Weights of a small mixture-of-experts language model, trained from scratch on English Wikipedia: vocabulary 14776, 5103 steps.
Below are experts of layer 4 (counted from 0) of a mixture-of-experts language model. Rows are named router (the router's row for the expert), down (a neuron's output weights, with its number) and show model dimensions 0-95. Each number is 500 + 40 x the weight over its row's rms, rounded and kept within 0 to 999. Numbers have three digits each.
Before each expert's rows: a language model's description of what the expert responds to. This comes from a sample of Wikipedia text that the model never trained on.

# expert 52
Description: Dates and years. Month names and the last two digits of years in dates, filmographies and tables, e.g. 2019, 1986, April, December.
router:550559441462501426515467485484489414498448485492491516473528524532541451494494541494495493509509516487441448491491505512502496541536438511505484491559515537447445566536479599438425566449450496527493512506462488504440533443444498470539499455473478454399478562510447533528482531563431436483
down0:512440486480513441612528579497539415442485504481577508549467425524536484484484534448409486524481504470490472545466468546492531483427557461547535494458421471493537495484490433423474464509517471524485460513467483537516556458440509506569488499467475494464429514540460452498527519487516469493
down1:572521427497539482494544472464530449499448460494439494519497561490532488565440556483465496494518497550469435462507475539535476442533542472489581483611514556459472504490499450472500453442522519510565486432469493472487542395504537484475453561482542431454498453489525504515512464558548500517
down2:500522539546506544499509454514486393516448512490414531452516440478443488479484520508519544592466469523520560472462488508489561522394493457484496543497442519445519543528514536588533531459526456521559503526488558521457516489550472545500502495501557483451469500543442539525507486477568597473

# expert 5
Description: Plural nouns, people. Plural noun endings and group words in running prose, especially people and groups, such as Jews, Americans, servants, they, students.
router:542524453497448472424490436466498469535474486484528462448457456559506517440465503435535546506437523495506440516501546502535430538537494463511481465587521464484486580489464515421512478540476449526421485483516601522507549448429554490509475450496550468495514546539520546571477490466462490535
down0:485521487445509498507473525509488451469455519575519530464583541526549385472488476478507460518467491533494555506457488515476563454504473565503537479467504431530582392487449509522527534504516545483516455511465463465504472495474533418493489543524459445519526457448439523498595467569448533510
down1:489524555577509580512451545576435471439548519473470512532548478450546466492573534560465502525491487441569519441517496518544541444402470504491482540453480478542476472532494504440540454485499519479517421535441419462517468456475488437533459515537473507493485441490516476534540465523511528457
down2:487490510466450526523547517474602499477463484386492518525531541503509548503515415545545495479508490500530568540564508530584466500518464504537501510522531543462547526523473584497557515547498486534481446472454558540439505507539486512424511549511501518576560506561472475534467409465452484518

# expert 32
Description: Date parts. Month names and the digits finishing years or days in dates, e.g. 18 June, 19|75, December 9, plus ago, pm, century.
router:550552434440461458539433466440460488597521467468492424506512557524487501430467493486568470471560539488469469564472551456541510559519468450559469446497500504463480552475482502523547550478468485559454491516471436549528525532443514500520525430480440521490454527454466556469456457499516488479
down0:503501471442514532495427530606507532531495483491525512543479492566504531497446410508564516499421458492495513522440434487574537557511508505515470455511524507550585513503446529546565486510501488463501427492464419520472476529500420547550445432488514564425538500539526531499496511537498525500
down1:500474471485502509490494450572480448547492562467537435510448467415474522420474484465500505464461455500520565496433576502540529548556491511546540469511506476471533505508557483520526517460448534575452456534536542540468538489469504534501509482428507571572501419442509463546512415497456550503
down2:564532532513472511532448466433514467496516449432441508440396451510517525525434479533473602513468464526532511514513534504557489538460542471492543541504480550480480483551467426501531472418492580474576470502460512461576542522474545466527573492492452465499542514489433485517484477504478541514

# expert 6
Description: Copula and auxiliaries. Forms of be, have and modals right after a subject noun phrase, such as was, is, were, became, would.
router:539533470510498464491480463405520453536530549402542445539486522520545547534540437559458524491513523554474498560558542490571588528459551545469503531504488484491526463518505524442455558431476451502467493472448579497498521505504498515488541418544459503434490555448549511481483438507509468513
down0:478459493479502537481565479523492451509555458512616482484466490527452441512483485440511461543497518570452516525538529572603470480535499453477473513469495475515524494496459475557509411540497541541539520496566546569528546555529527476521541502464472479485550578560498477510495406489467558523
down1:508434510540420480455505475521519539446544398451486505494486509501585486570473514476471495542535451516488473548550467595491448494513486457493455535524530470474449517499544414506499474557483498496478579573458497492549533541469505509514566526526485553480531496471493417498554429434524541487
down2:473429530484502552519512455502499485512535454496572543479465537493560463551560520398527443530569478514445454562488519537556484520496427463511513513585502493538486514474471505520484479471560523514470454418606554539465485534452463563576557482484477515514501509495502559449461535507528488525

# expert 55
Description: Agent and inclusion prepositions. by, with, including, against and from introducing agents or listed items, e.g. assisted by, preyed upon by, Starring:.
router:530499522471530521447431462467549476505462477511508564496516495532540501451522482513543546467474531546497508537539534504524491444571524426454496500529516476482479481484489505534531572440412468460492545492499487520492545482487389481547405436552430431438455552475422516477547500551463503541
down0:472454413505475470477493491560521515482535510505474441499591514481480488541494456440454429508553529384530481529508528456503483475493493512430525474513430511537448557493524477463482547432607478532534458465543523500451529612481533461505504546515502537499543458508511494485538505505556468441
down1:507500508517474501529553535471511423547511494539456479480456533549571507488583527522536540541457499431440508454444453438439489505539527558516460484553536504540441510440494573499517553556512410547551493482486540466484516446507513459520492477530494516583562549471502495476489392483522462528
down2:518520554526407458549443527453482569551481453520423496465506481537474518495489469449519504560450401518538521517516513554509506489448486554560493506473493420377512579495418518523471547511482536495478501482462511523438429468457499460523465504508543536444498525484543510470555497497491469468

# expert 48
Description: Citation and entry ends. Periods, line breaks and parentheses that close titles, bibliography entries or list items, such as Literature. New York.
router:508443465478419487521474513451485420566464469459564545460547529531530581511482472482483453550545475513507454487568476491520532508525497522478439517520426453492526551475541562433464480485485543554532450467461497501478437459426544559518448474473490510485513539474435544558477559491435445499
down0:513510555528469485547496460470481437516442423504502527445519480445448414510510517471487529457523509452546461493428480476560551549537458506501538418499485519522500513580493544590508496495540541557485538541437501525460509479551580494503566411543484504477523438479553501437549545502494523522
down1:544523504462436439484581481451476518526521427508526453457492494453614495491430505526539493503446433515472507505509480494561499514430493458547530534579422506471524534463521475508485502565461532484451460536465487549445485486530453573488456525480535464514586483475472545481487545458455554541
down2:379526440466468518495507510453507449527547524480486519526503455513487462444545522491512494582513530462516534519464440547522510530552503499476510569457476509484485465479515533452529520510504439495508497477535502571510512472515450540533346545513545508513473500509501496395440583488440555516

# expert 56
Description: Name-opening fragments. Opening pieces of split names and words, mostly first names such as R|od, G|reg, P|eg|gy, also capital-letter starts like M, D.
router:516522464529474486600497486545455482454557536567495557550509521504502467528544411507469536484488514512497598543558442492521511414511476516495540530487487460503487558450470529483499549531489467475441485491479463492519442476538549448502555527444589514557516479576500503528475512455529459604
down0:501396431518601517514509479562468507514498452482536578482490490498488523481475503398473539430409567583507520566525493496539519508444540496528562542455465546525476511536532525515526440504524490474424534486475482513569513524530508553523482474451465497545471477490433491496516458469482454543
down1:535525481445484473545541578537490476451505469495483436497475506458501523509454512468485513486490492466500432412490503437513500555565474518524490494586514509448549576548488541513426476494461534518496548484576506536556442508572609486485520480533470519496510547498567583560548489503538466550
down2:526517456455563515455530491505562533515481430469453559471448502496470541496518462496500572564513444496529437507416539491589488525554472467540540563459503469531491500475470496435504452522465414492525433515556509481474559458485463496540459579432498420478538464507570509474536493481481513480

# expert 25
Description: Plural nouns. Plural common nouns and plural suffixes in prose, often after the or a number, e.g. members, countries, municipalities, territories.
router:516514460517451442422478441473559467508477447431518482523452478535545535456489495452522570488453555501511440547499518484559465518541497469514447486584489520454471566476461521420487459518532445528429453467500570502535514524438540528492474461484458417457451566527503513529437485491458471526
down0:487520505506437522465477422500528456467468532545448507571517528568452558533448560549518580511527470514527442438472533471482532447602441513529483396486495530526478524517468501442514505502513476440503545457460533483465514524417530453495459518497504463515478449479501510503387520461483481468
down1:473483543534569445433550504545481514468457513454482456565512493505567539533544562524525518587539474473478448536449530535543491512378509465530447567519504534499407499514491508509516600486555507507530542480488482468439523458490529485524493483442450495474504508482553514485512585481448467464
down2:534490487528489521498514538493513437538482479528521526402495492550415469451504520536467413435539510528493538522582419517485447435456481515532539522499509523524492485432494574509469509498454587474490478540494499566513563507471465459519497570537515541535587434515500515532580504551448500517

# expert 60
Description: Past participles. Past participles and past-tense verbs, often after was or is, such as used, released, located, known, built, stylized.
router:488509496524534527527494490531510504543453513521452467471463506520545497483546402490478477499514553443486436549491499528493488511526494476528452554554452446421544546474510562443490537428530504504591460478459528580518408495458510543531429473508457528448500537488480517559574578504578528512
down0:511445501511466453514496493611451514449488475455439525497498437512499497444505465522543505547560532518506462543485432536430468528471504553448475471461470491475437477433518507472482514518519471558497482550480508538413549575515484477471482476395486459457422445491558514469550475492540518433
down1:475580502500491548446514434500505532518415467527497593511519463457463515490539519460546497572472473540473467486429550491478465513516533473482498475490514573466547551534493520448524454469553531515512442567590446530496525462417520532479509506530532440483508499591486582560551471514497474481
down2:476472506453504498447545465485430476491537457451520432520477495538489463526515549514536493449520498467540428534494534474484462481510451557487501470454606466505438497433483457436517517536586523457498479548456478532495474527526542515456519439553410513575567469512424465560493490510431473522

# expert 44
Description: Head nouns after articles. Common nouns right after a/the, often before of or in, such as term, concept, treaty, album, ceremony, series.
router:516425531508482570520501456554457523573488508560479500530413534540482493565477428578442530500484542478506529443502499490527554524567536473484512449553493514524518535508509500493548508469557488567445450498460466441519469527558438584442561539421496504499459503511521459492455548517490505436
down0:450532467503440483477491463519451543522584513533497440477423517528532541471462483585487486606507467564475457511466539495510536504548497467508507555478443528481448408525543466503507576453487514526488495444550529502465463479486528549446520503457533539447507558477458530548562477446582524524
down1:508386478509483482517480488497487584512510540499523599584488506531583460501492521436522463509498445519545498550511519519454496543544476492518517476511541401397456518546543443480518469476522462484499504477494486528482387507507525519530464398472562485513509467470480527495461503495558465475
down2:497504485394537494374505538431519498534515475471506544530531526487481497464496534510544494487563472467571568460443505487500505478464432564469464466444520465474548547480502525514563516464514526504586499437495503501547457536488605504497484441514476446500519516571483556548529526510524495433

# expert 17
Description: Name-internal fragments. Capital letters and word pieces early inside unusual proper names, often foreign surnames or taxon names, such as Saleebaan, Kutesa, Jayanti.
router:491443484535429580514499550530487585400462523513533417438560511532501553498547523515477538504487536517514552555509475422511490468501517468463472485451469443458518494454572441620505486505520432508472490505465479537486554460526470518429524498572488485536516468494461463496538501488502455483
down0:529500417505551504545425532519480510475535456471492541550516533453515525465510517505506534534508596501461529504444556472542454514501551509575465549519589541479538542484492446560466578468515521563485463524508507582417463500550518493499496504459562512479454547532452511452496464469485408470
down1:489493458543518483450517521514502566517474516512530540549473527479542470515464441492461528467423472513498445520442524430514568520542455525538504499566533522512560519493475521499544537497458509536508442427395477519522414526587481489533542490530440499497437503551548439531521482463422514587
down2:521443446450502510511526517463448414483466511474481598470494470485558539506509465438448464532448508470539511536460508471539538550492420383550497417458474483492522515551537519577530560475496583515447503498451416550484491486503462500509509506456477484513516480532502572481497499514507465440

# expert 62
Description: South Asian name pieces. Syllables and endings inside Indian and other South Asian names and places, such as Raj, Singh, Kumar, Sures|h, Gopal|pur.
router:531500452525513532506525457431481455519452483496416493534480475518513469430528529498447495415510582567469441548530428509481508554478564439486561491495521472498518451518467482534481488460603417557462531499493434550433503484465512561563454483523457462478550515524541498546495499536514486520
down0:545491476462492481529531443559454491559515532507545504490510460477505493525515471539523532526493505539566548513506561469459493475488537439517404458414530470366438536460458549509577497490503554463534470521458530506467485488481528524492497542550497467487523499448517418566497429433453447493
down1:446515504456482496465472446479522397546542509490548385518554480452463538500511511525438445461492458520478459540446535527546486464506430514437545492530499437531512538447502540520547543481462514540535507586490454507436397451506525526534498524494501535508523543491556445495545435526508513513
down2:496456487472532497492523484474545535466510445498513502432474403550547419536437516467551508496537507529497520434483473522476519535552391551481494518509562449507440538537503523492474488436522516474519527456457496468533468493569542473500473599519542538451459578550485506445497506443478547573

# expert 57
Description: Determiners. The articles and determiners that open noun phrases, mainly "the", plus The, its, their, this, these, usually after a preposition.
router:539515444455447544464498512510476450455541481541444484534489526518507455498495435479510441552543516529505544456505497571489552500437463567475470444542531512439552461483444546512535468493504410509544490596508517481487500524467476509533414458479506509480462591422581449511539463454485484505
down0:467541509465512544539481446472548508480528497545480551479460483586456497547528534485440467450471587542482562514458479453475502401483500522472447485473597446538555578484484512500466528521481423481461514524421452531557481494446558518472489516549474511514553502507480502488469516500574422487
down1:523464498488523497510469521494509520487540494470464503498426487537540548604523423473482517488451554468517478572510469506451457525371494536501566536513400500487543534496495600505536467547452504524462432514469489553448548502518508445516467448499497494483541539535466468434480475485426526459
down2:493621414468492559459488527425598462536467479529510537504492502466549460493445518519472486508521533471442558499545537522505409491501459475537517541471499562510555509521509528510533432486438489462423532523473467495506493498532570541457516480497493482504510589526487555536521587522465509455

# expert 10
Description: Numbers in measurements. Digits of numbers in unit conversions and tables, especially inside parentheses after a metric value, e.g. (49 ft), (37 mi), kW.
router:553495478543532431497455440446490510538452466489542519500542442541556514489544419477475506468527552507521437496588539475491537488574486465521515545493500490453481562465555573531386475460500512491452471542507439480448491505478482486568453439494513568452442481454524465488546515530457473497
down0:520495419499487485479491463508541494522521492540536435537547428529513482464534479488459500477490522502505526508501521484548544580467433520456506467534477593477478546509536425541565448478558470561573539488461457498506547556448491519558512524477472413536449529500543485512469591497442589525
down1:472500584464522563554464521474489585465449511543525497468446494526529517440509546496436494502464505542499513542544490455484430514512486590514428491538523493519504417503570482551498490530487508488469400544510490486488585449535517433526519461491455539479482398473495547438449524457489508503
down2:434513456526462494503418577539498486483563468455441490472498510579450541505471480555461501486489435455455494611530479520466532471548521410513473447501447490480483570519494481511448476431463471493517530516493414555444466496471523517477457487513511476528452483519480509464390511449488509469

# expert 41
Description: Abstract plural suffixes. Suffix pieces and plurals ending abstract nouns, often in headings or field labels, such as Alterations, Measures, Workplaces, formats, Rivalry.
router:492508528508446437446519431472582473543502476490518443503454467515506459469491537524476540513474514510488469537527469499491445504535533445560513448592505469457481575517466563428460469527491460610413544472462532484494518479454534538548485431513449430464447517489483556548470516482450505512
down0:504470474481501500507412481518453447529503496500521439601524470410476483511469488515550562560518523445525523495467522490515501508517411444479592503480444496521482498502471499522493419465504444487553604543525517444552438487474502437486464503502561429528569555526531503545509495468543471499
down1:547511548515478561484528464546446548472550471515495480440490448477503465512511534526393490505514474518498559490500524460480524531466559517539510437519529560497555498474510550484452493597559448495502478484495505456532515454468469467420424541520398539462472412454528551469462532551520463529
down2:453520452412492487501527490524522561574516475399504488552501524513480508497535470420549419506518535533485416471523549579482534454515568530527537484505499453541532533534493520559538519528491509485535526519488508493501435504470549521534439464421553487548463501510469511470461440496612533526

# expert 8
Description: Quantifier and preposition words. Function words introducing noun groups, especially both, between, these, including, various, plus of, in, the, in list-like contexts.
router:540472479525510476434511458509510429484519465434501533552492449519557522460484503462532476478516486567449532524591498466465512459557457501573472530568513569450515522403481542543409518433400469518504505519483513480438506478494487488521401462506482538560528501539461508511452513521471511528
down0:517443511497590475459475486503483456459502509465545475533571492506498447547514535553468475506497497590454535486512497503420455509500507546582504430506458438464467496512482496582447487548456443503522440492506416508528474442521433479444499499549559492538510498460471517408406495486528514515
down1:407494444474511506474487476513496563437522516487502515441529478477472505514550543560550500502520470437462479471457523411512552451503501503529562497486492527499478544417581508494511457523599564613473545487508578556471561509497470562451514504523485466511459482480507443524525568496485466508
down2:484480566518452498464515471523480458506501493494528452562414501520491555469455436511541467524589503540483544560502513544531533532466537493450485458500486557466463515527487463483509572500518602600466503467478447516524480597481499500471577452431472450518525566523466468489489486471562541537

# expert 53
Description: Technical word pieces. Mid-word pieces in scientific, chemical and biological terms, such as xylometazoline, tetrathiophosphates, Basidiomycetes, epiphyllum.
router:449471457485420564529576458503534481456496437476491517473471499497558463502448480467478496454441506477528606490475515424527545432511439494486510526473473542497559485537492474433498553458449486580476511523502469495468450447559539464468508414546512504558524510511464458545438527540508521438
down0:533473455487441484557524493479508383460473467539521544440577482519544479446503449471487481470430463423535535498521475434496508479505473438562487501528471477448441514519506482438462539425474518491476482506538464524591480486436529522512435463539562544539502444512528487485559572507518473528
down1:514552479544498564459524497527478441488526544460505514554488474512549440477518502508521494418479445494551522480622518569516468568474506533551462520472540401564466487531503502515505552437523547529521442534495423511479510496525445483519564498579551451475520496516507458514504513536426441542
down2:449598464543568511458525465532506429540449447520499475496495513473511474509453417511493530429501496518574457463493461500556504537437543453509495455470531496528494473421514457519550505504493458492475437485470503555438520520394518474452523502513520507518463476536516478452564456539472578418

# expert 2
Description: Predicate verbs after be. Past participles and main verbs right after was/is/were/be, often before to/by/that, such as announced, released, led, due.
router:504519522516445465477453477479502498551455544533439491509505453504569521531505429510538391450518511484446445540459529490507490516511497461503447487522462442441476527505508578520543545483539433517520453506478513577421499533420488493471533470478485566462500504516558580561576569484512556504
down0:478560571480514478509465444493531485498453522537535470577522545514536569462528521491448498525528467558417438534488505572512526515485467574412523445544541492557508514502562536501485486446512502506594449474470513454443537432560471439507450484450424499492487519507471456503513517509487512426
down1:494504484527465504581484426535453462523511468489499510513451510516560523496497456542444467493486495489535534469453487486471445508538560571458484526485499516547465515460451537502511509498480503435479424456598455516493424495493496541379450481475580519484454584490449480514517468476586446546
down2:460521448476501556475537497510458520455543473462474480536507551551419557490569507492557475509465561423532500496482505551585443445486538424481481502527555531521437475463494521551526496487534511462479459569518511517522500483513470506570520509515508473480550411538613425506505508509544427521

# expert 21
Description: Main verbs and with. Verbs following a subject, such as features, has, had, made, contains, and the preposition "with", mostly in descriptive prose.
router:520502558488449458436458541486450468538494462477519573508490504571538424460550535475499536481501498558515465500483518529488460551541445425525516534529453470484517498460466414542488560566451470558524506476477494461528463441475456437506383473546460448433461464501494515471515435501474480515
down0:548543494480488475488446526481507471522449431457472524495526489429437474494461433438558490465554509472542524464529501551410546506506498529446461469482480419465513444502482453538443496472536507518515528516453503467524559471478524383469423452514472503562510492507403485513524462557519554537
down1:563534520502540443496498517468502351581505424537529554472522497504519478542488519496561505525440456512526562500443482560449501456509473494488493516528518498431488522505446443544508534544487467489501474406520550498503471474528431512531456447470553520503535474435499552456527513562488424522
down2:497480558541503493585413525485487464472465394515495491495496481520552460469487510478581510445496456568489543551571508505471493489527558580539545549415448497448487462494522489562504511500485500557483508544459492514492507536593457505511498475519510533543545565472491547519479479455489564589

# expert 58
Description: Sports results tables. Table pipes and words in sports results and bracket tables, e.g. Men's, won, finals, second round, Opposition Score.
router:502563471496451454503494508542498460449512483462549428526499433516549434467517488486491528482461519489469469515489586508534524487495441548462491428555447486435489522461525582525426535534434515459512510555417490526460531522494507494529489501532417439477488550530572553440499475570447544478
down0:580497470422507581489474483520503490504481517521540414480517494567540444446473558515526531489499480436448488483483470507490483471490473494516433404421496565494473515467529513423555470553514519509476506526439427565458544463521564525512540524435560505470530498523486451494542455584511498510
down1:522470481501540514466525430470527591486518505445504460478493481529516532548515510481593413502436548457516519528487541446516502435494485488491558537507495511384487516515467504443492492472456540498486471413574480506531466508452496444535513449511576510561476443433520451480446475460519568464
down2:521497444511477555556476540492440541543583476517510466454533456492468537532487473557452455516465495497416544492469467540413454515604556524431498476498422484508490524466467501572521528452529414492471457527472467540462517512475432500466445544527459545504487467528580525474487503504458529493

# expert 45
Description: Dates and number ranges. Day numbers, years and range endpoints in dates, scores and page spans, such as July 7–16, 1–30, 18-63, 8–5.
router:528511495543496457468454506459466495573503494446528528489484467596472516477519557428561491462566516528459460530498557438453549462544514468579468487521450485490480522496547585457468503503489504547460465520498492505522498587493487520480487461532396520448440549407459531492488525519450494435
down0:434469491526506544546532468547470498477391472459494526515450441508539455477533475466493481490432516551480483496490460468533542465445517462517541558499535550536469539440446547540532514478506458488525482503492507444557466513531479523629419496472508464449459537523440522524579526453468562537
down1:497546524468493474460449503522447483451477556610536518456462497505578534537528477489524492478533453491539563446493514496515497484517463502542501489513492492593492469520470475428436525439475514516499472500413547497534466590467476435532483483524432555443572436458415467527460530507530478488
down2:527458462506459504538394550542468457495546516514452466488511438474538517515512488506473539462605470450465442544479468514555533553603462524465481585561459539481541524551533523506464541497494516505509465537539576490537488484545536476528447402520468552489482467514523470551457519470470500484

# expert 49
Description: Foreign name fragments. Mid-word pieces of Slavic and other foreign names and words, e.g. Leon-ov, Nik-ita, Adolf-ov-ac, Os-ij-ek.
router:478523496522488543552554472491531465542502475473501471504524419472516420473506479443425502432453535473450537433530511484519575477519466449506578508446458558531550484442550496497486526437535423480521550527469528555455521447485516471592490486484446545528532511487481479545408486564475485505
down0:500404550470594486523518542481450476504483490481458442489423475484549469500513506466559506486475577470459452474482511495523474428515507573524472483552544493509456529503491519474495435502525584524482519423491422397449552536525568557507535484532497518571455511499539499514549450473512467515
down1:476517438476535477422491525491467495502449518519431521572501543524462542473508563501492551494481483479455525520509586488485463435549502476540478493465532546531554454514561470494442465482460517530526446375503531464528547536453497482491561574537525398514471499469525513501444522432489562537
down2:568509467409460490509474464510462473513462508456446499522488459457537458427531523527566485485544487499503441459484542475460461562503499491509583467521550528434485512498504547525509453450405503481487515449496513512572399491428557466498451490521517635482465496509500467495476490485539541515

# expert 24
Description: Relatives and demonstratives. Clause-opening words such as that, which, who, where, this, these and such, often after a comma or at sentence start.
router:540500530525565425481468515559487459435459430466501492551546407447430502501487518461542542507481518451477442458503529466507495568529498388527451429558522524483492491461500601527481506507484511543515413466508502491506535452515468545531447462490529546429494559506486500484456522534477475495
down0:478529472498469533474505496505472523535470501562480484487416402484535519456458484509492505487457441576489541534509551495564536479526493519485553527463434494522536461458463441561461486400513502523540505448549461494497503569552490479469528598433533578544508503494461475535534446518470578547
down1:532448555415635412528464443524512503482449459476485473499526517486512424528459546469501508496488574544509532451515509482527529482487478510459445575560502541535507508512512496514569435485561555538579559525512536568500531504420574495484500481492498501517497514501491439546470491517535483526
down2:530475521540478462495477566434422454445526455511472469485536465458474442499437526443434569454506453463505481486444499493479459546510502558556501437456499525558555538537537517554506498544519497533471546479488513496460575447602522523516445469486564520445470465479494531451523485544441557528

# expert 28
Description: Ordinals and sequence words. Ordinal and sequence words like first, second, fourth, last, plus ordinal suffixes and year prefixes, often in headings such as Second series.
router:537553513479453551502491440506496469498449486453506547446562454501555477484562505467497527469496470469411432434537556526537456523491520491559498466469531510495491584477479549419489484462498525491486471511382465468466530513418505525505463503513424531456525601481538495504544446508518527455
down0:564450526445481459456476602528517464518488527486515461551493551494508550487485482563541455446582548476481526603499528506483496506559505496527486454512533438417500534455521498512505475498457555540477576429510501446421469512500513457514508530486462470520493458469555546430529542564445469515
down1:486456519559427507520546492570433418444505488476512482519539404520502477473552533550531498454449517521474532577558487484526502466588523399507506485520508571583518504447505560515545593485496488511484439474532456517495451564564511471456484496480508483496512477535534485527551532516480501527
down2:532479475465481491455537497508473533515513547609444530456527483548446522490540536484564635484454484474507505567465507451493543496405427484514548500461474461489482529478448526519512491484460478477534466486488400530492485469421544501498498507481399506493519430530463502497565457478498474495

# expert 14
Description: Coordinating conjunctions. Joining words between listed items or clauses, mostly and, plus or, but, &, slash and list commas, e.g. water and earth.
router:434552493541497440482470509455471497513515467567468422563566511526566468488566462489483492531529557436590451517463459433515467552526525470471512503499501529501495523533519538455554527578478481523483503550453478505494491500492536443498471575543486474462535581497419535592502524452495444491
down0:528466547448611470563513502457497401536494499443491431494554434485430584544508547486471514520513504437522463513470496432541441537494538475557509481545432506497454493483549542519490510480551453468471504561548457490486518463515501524531487445490527493517529527535506600542453511513510464559
down1:441508569493497523448480564455573491476465516489512410526521455510481457468523467485457471542522492406439495454486559482508482433506517534551521504520518451539500477470485486510480478561543542529484498423544522539428521572449431433510512562483529533543525504507482437517478585478572527548
down2:448529469460533522531489502523524521492459448536492567426515532539521505467467498496508478480526444431543446495483437413525526492564482486500552458485519480453464528496539503483518437489536493487497549587495519506476497521461607536503482466446564508585457490465503562488469487521459375574

# expert 23
Description: Infobox field labels. Field labels and units in infoboxes and stats tables, such as height, Burial place, sq mi, Goals, Coordinates, °N.
router:480545514467505433513496512548600515542530493493578543517456434463527463530479524541489526517492536453498424506541480472554521546564476456483548531512526462445460531500461560536423603482506545464474456480506516548445526453524508540529490440501456586533439525516494449540553517523545488463
down0:473550510428477493471520521457539455406535482508538498465511489489500445491492534471459465537507529529537542529518516503566469459521455515496406478468530532456458470523380561547542450440527501442474462429425504505507496470480498565538509446514491519581484475475543446411442499470508487514
down1:512473434563498557473489507507449592470523546531496492447539524567545470526511512534446537569517405524456542545467519475471484505502509586591509523529482461493551527493472537436530496494496533489462541513437508524437540505422482530514450461517534546489450511458489519470479511380481527468
down2:515470423469462587538520446442451476473473530511534514472476496427465552549460529471572441531513481527499451516476493521473519533574459439512532466476442506521541501532540477515515591487501486477448508497562434495591498470494507501519533503564523444450472493514537515544557532536420444566

# expert 46
Description: Of after nouns. Of, and sometimes for, about or with, linking a head noun to its complement, e.g. ball of aerogel, Church of Ghana.
router:483501453520517492492481507505531424546543438431563497513541560469524523470521536485513493445492448576504462544534526444516480484485459523531603547482511471469550524504506582494584483508511428535488444498437545483516463502544420569532418482526536507477454474553552560496517558529543505503
down0:557466466516483535516467473543445474487507516560544534480581474488532533552441527537507513501542403557566463490458501464501453523503473477424541466460494465518432477425509529518509442547537479512467483484412549476519582499547411491463528481481467531518532572485533506460436528550461540521
down1:444578451526515476470444523436523448518546508513471509424550410515501464515452551498539552428517457492497451491459500448560491616524473521529530506545448445518513483586450505477524488498470522498474463524443532499512493503488437493450527528565503513481493480511587484512549547520436566499
down2:588546579462471556484479469442570432486500478525556561524498516444536516491525535512530542494461561500497488480527543526477436533517479550521568541490517524479507534468531478517488514546429430564525466476527521510563469425534489562454520563531557467404484486499506514544520469477432445496

# expert 54
Description: Place-name commas. Commas and directional words in geographic names and place lists, such as Topeka, Kansas; Shusha, Azerbaijan; western, northern.
router:439510457511473489457479479503515509492429488511521505529593408525464540489447478464502532441472429503504472483513493486508507569483551489494490524454472454469495594523471527493437454452427514530527478532411477520462438469448549523490420502472401503443508527480439467491548454544549473473
down0:487415506498481483450494506519527516483559468550543572565501531462438491505494514547556488495572468481497469418547552548510499521438458547491444494515519427489477485530519514458520455494506457475435546465477471499541421533484514497424483418474511512515521526488431492591523463557522430427
down1:518482541529499471457485472480528454449558454468496485548474536466518496596503505491532402551448541463457504482496537501502463448539542555496440475565515538425474597547534495568465497499449449524519567418524489459456528595496529494486494537547484450488494543510539534494472542449523536514
down2:497520463527527543528489509470563434466491483544448427546493498486524530504494475542551493558546496497610472498525530505533488509464514521491542511486514530572494524537491503482449474550476520499518416488550507506510474541532435493561588555518391515457527503484515464425515484510465359485

# expert 42
Description: Adverbs and particles. Adverbs and adverb endings after verbs or commas, such as also, not, then, well, than, generally, subsequently, largely.
router:516455467569542552486437479457523431523525528456514524519429536523562540485550480441578541485511501457460528486486487483554468558494440512539488470508507482491489537514584507430441496440412473495531482463474483519439470551486508505562471457421488538494592554443437451500506482505470479500
down0:467531535516402495541479456506430486494509515560551543497574512538477481609495489508526477535507541510514533513508511492504541507527450476512554415573479527513490465486426485502507554517486449513541494478541405474553507493545529458389517512493463486488425441603523526485518544499480492459
down1:458469433495430457456487498535529433498540494516547482456519515499501450431531516521467461491565432553455494489527607525411494516520409467509486531501453529455509470479471476462526525504531477538465474480501510559505531539486473475503412489500414493404535452525545476521486586454476470512
down2:449491521556493485564499510423507439503514475441490501524522445447487582494565457451484489530509487461503493558489523498588566510512529533488433500566518486499454457488574567463422449450500509476495540445449521491516507489548510474502465434424491519450540580499429512503503428476529529543

# expert 18
Description: List conjunctions, separators. Words and marks joining list items, such as and, or, commas between instruments, slashes and opening parentheses in stats tables.
router:459451446524496422483501515466515523516603490513519513512569501508569495470563483457514518518483529489517462437526469447549515578535492404537526515545481571472467485534485528490489462537480524423500497485454453557470511499513512514503450548579507564420510541491458532603558522473512462459
down0:528536452508511474481466509493549401532513483566530494431573493507579537505535489514458595485486597523542521559456488482519542521457491527523523509450538514494592423539534502528480491452496500560481448542400455531487499516456478497509445471528519554477448488533520519505467458557511508563
down1:508465483400492519490465518511429500498529470520478457497456501501453439526486424513519505497549479469504482499613481499412491499497463488540450544498577470487505452427520537504514523456486540489557526443432540493491496536391464489514524533450453501476551527534586467413510524499470440531
down2:516493464455490480566551496507603440461518449538513549559483475569461520501495497557560456496449532498455468539513500553537503593531562490489534506544538504484390512448504531475454473514507461506491475461498461509568479422604481479429556472521481473498485526493514565545512500486490526540

# expert 63
Description: Surname starts. The first pieces of surnames right after a given name, such as Bar in Barrett, Mc, Z in Ziegman, and Jr.
router:508490465512452514582447448591478518476484496526544556506500524465543548533506449486553458520505507511477475559472487563477499538530576479554446438449463467469522536490473484472554560565480475502529528531559507511484558479535497599456512509556539523476553505476480587471539581450477439519
down0:550485506475483421470449485546505401439470513524501548569455495543541460500483453501407420501468458480495441551489429496483487458514577488502532537570509561479553528510502486456489510517509410468538481525547524551516517514419500532577512460452530444471535485544490495481465538508449524500
down1:498532441501548553444501467439544473530465590476515388463516503456523538492544518486541450462528560529492527507450498464528483458451607512419535471502560521510469508490454510526476582442484470470476502533562571462500478560548473498532475524534428507487487462509497445521508523502479430476
down2:457504468502475455459415488474467470481535469519537492463547487540396514503520478526487485562531530553502512467443492528549525484492483505565487519481445529567468479485536458471490507493486498527520461474469528396474525524462404517496461567519572573411473504416572560523510505567502533479

# expert 0
Description: Personal pronouns, name ends. Third-person pronouns such as he, his, her, them, himself, plus final pieces of names referring back to a person or thing.
router:488521492456575487450458504405453498468496443512429481532431533484513564518498553499482492529466415502436427572504560589600465426526491506498479525496499494485482514446569540557497550507521464490500539546500560437484476462465490441505510493511525494554514525523506454522433541476511488511
down0:554507524444464515515493527423528521516526520593577528471459501484463539426527514536516439461469508509525424526513498442474512530515439487497493477509463572464568525491504551541514503449526540443546486462536446612499480581514482503495450472502404488526514470447453508506488473495520429438
down1:503503522503469508494572456446482414531487534459519557401530445549549475496553470549524577468522555519515481525465461503465489436485529493443512509411570506496489537510487460414531531546442554516557503528506603426505513504497514490537460572556489516501508485493520575543534501492489508500
down2:516475469490502467476531582579471462549547495526502357493521479513562482577494520500392499539448446543538473451521494496531467510537439481479520556499526538503488443504511603524536510496526528523492515479570471476437481519508482478564477557494563452438524537481475507481460472527527481477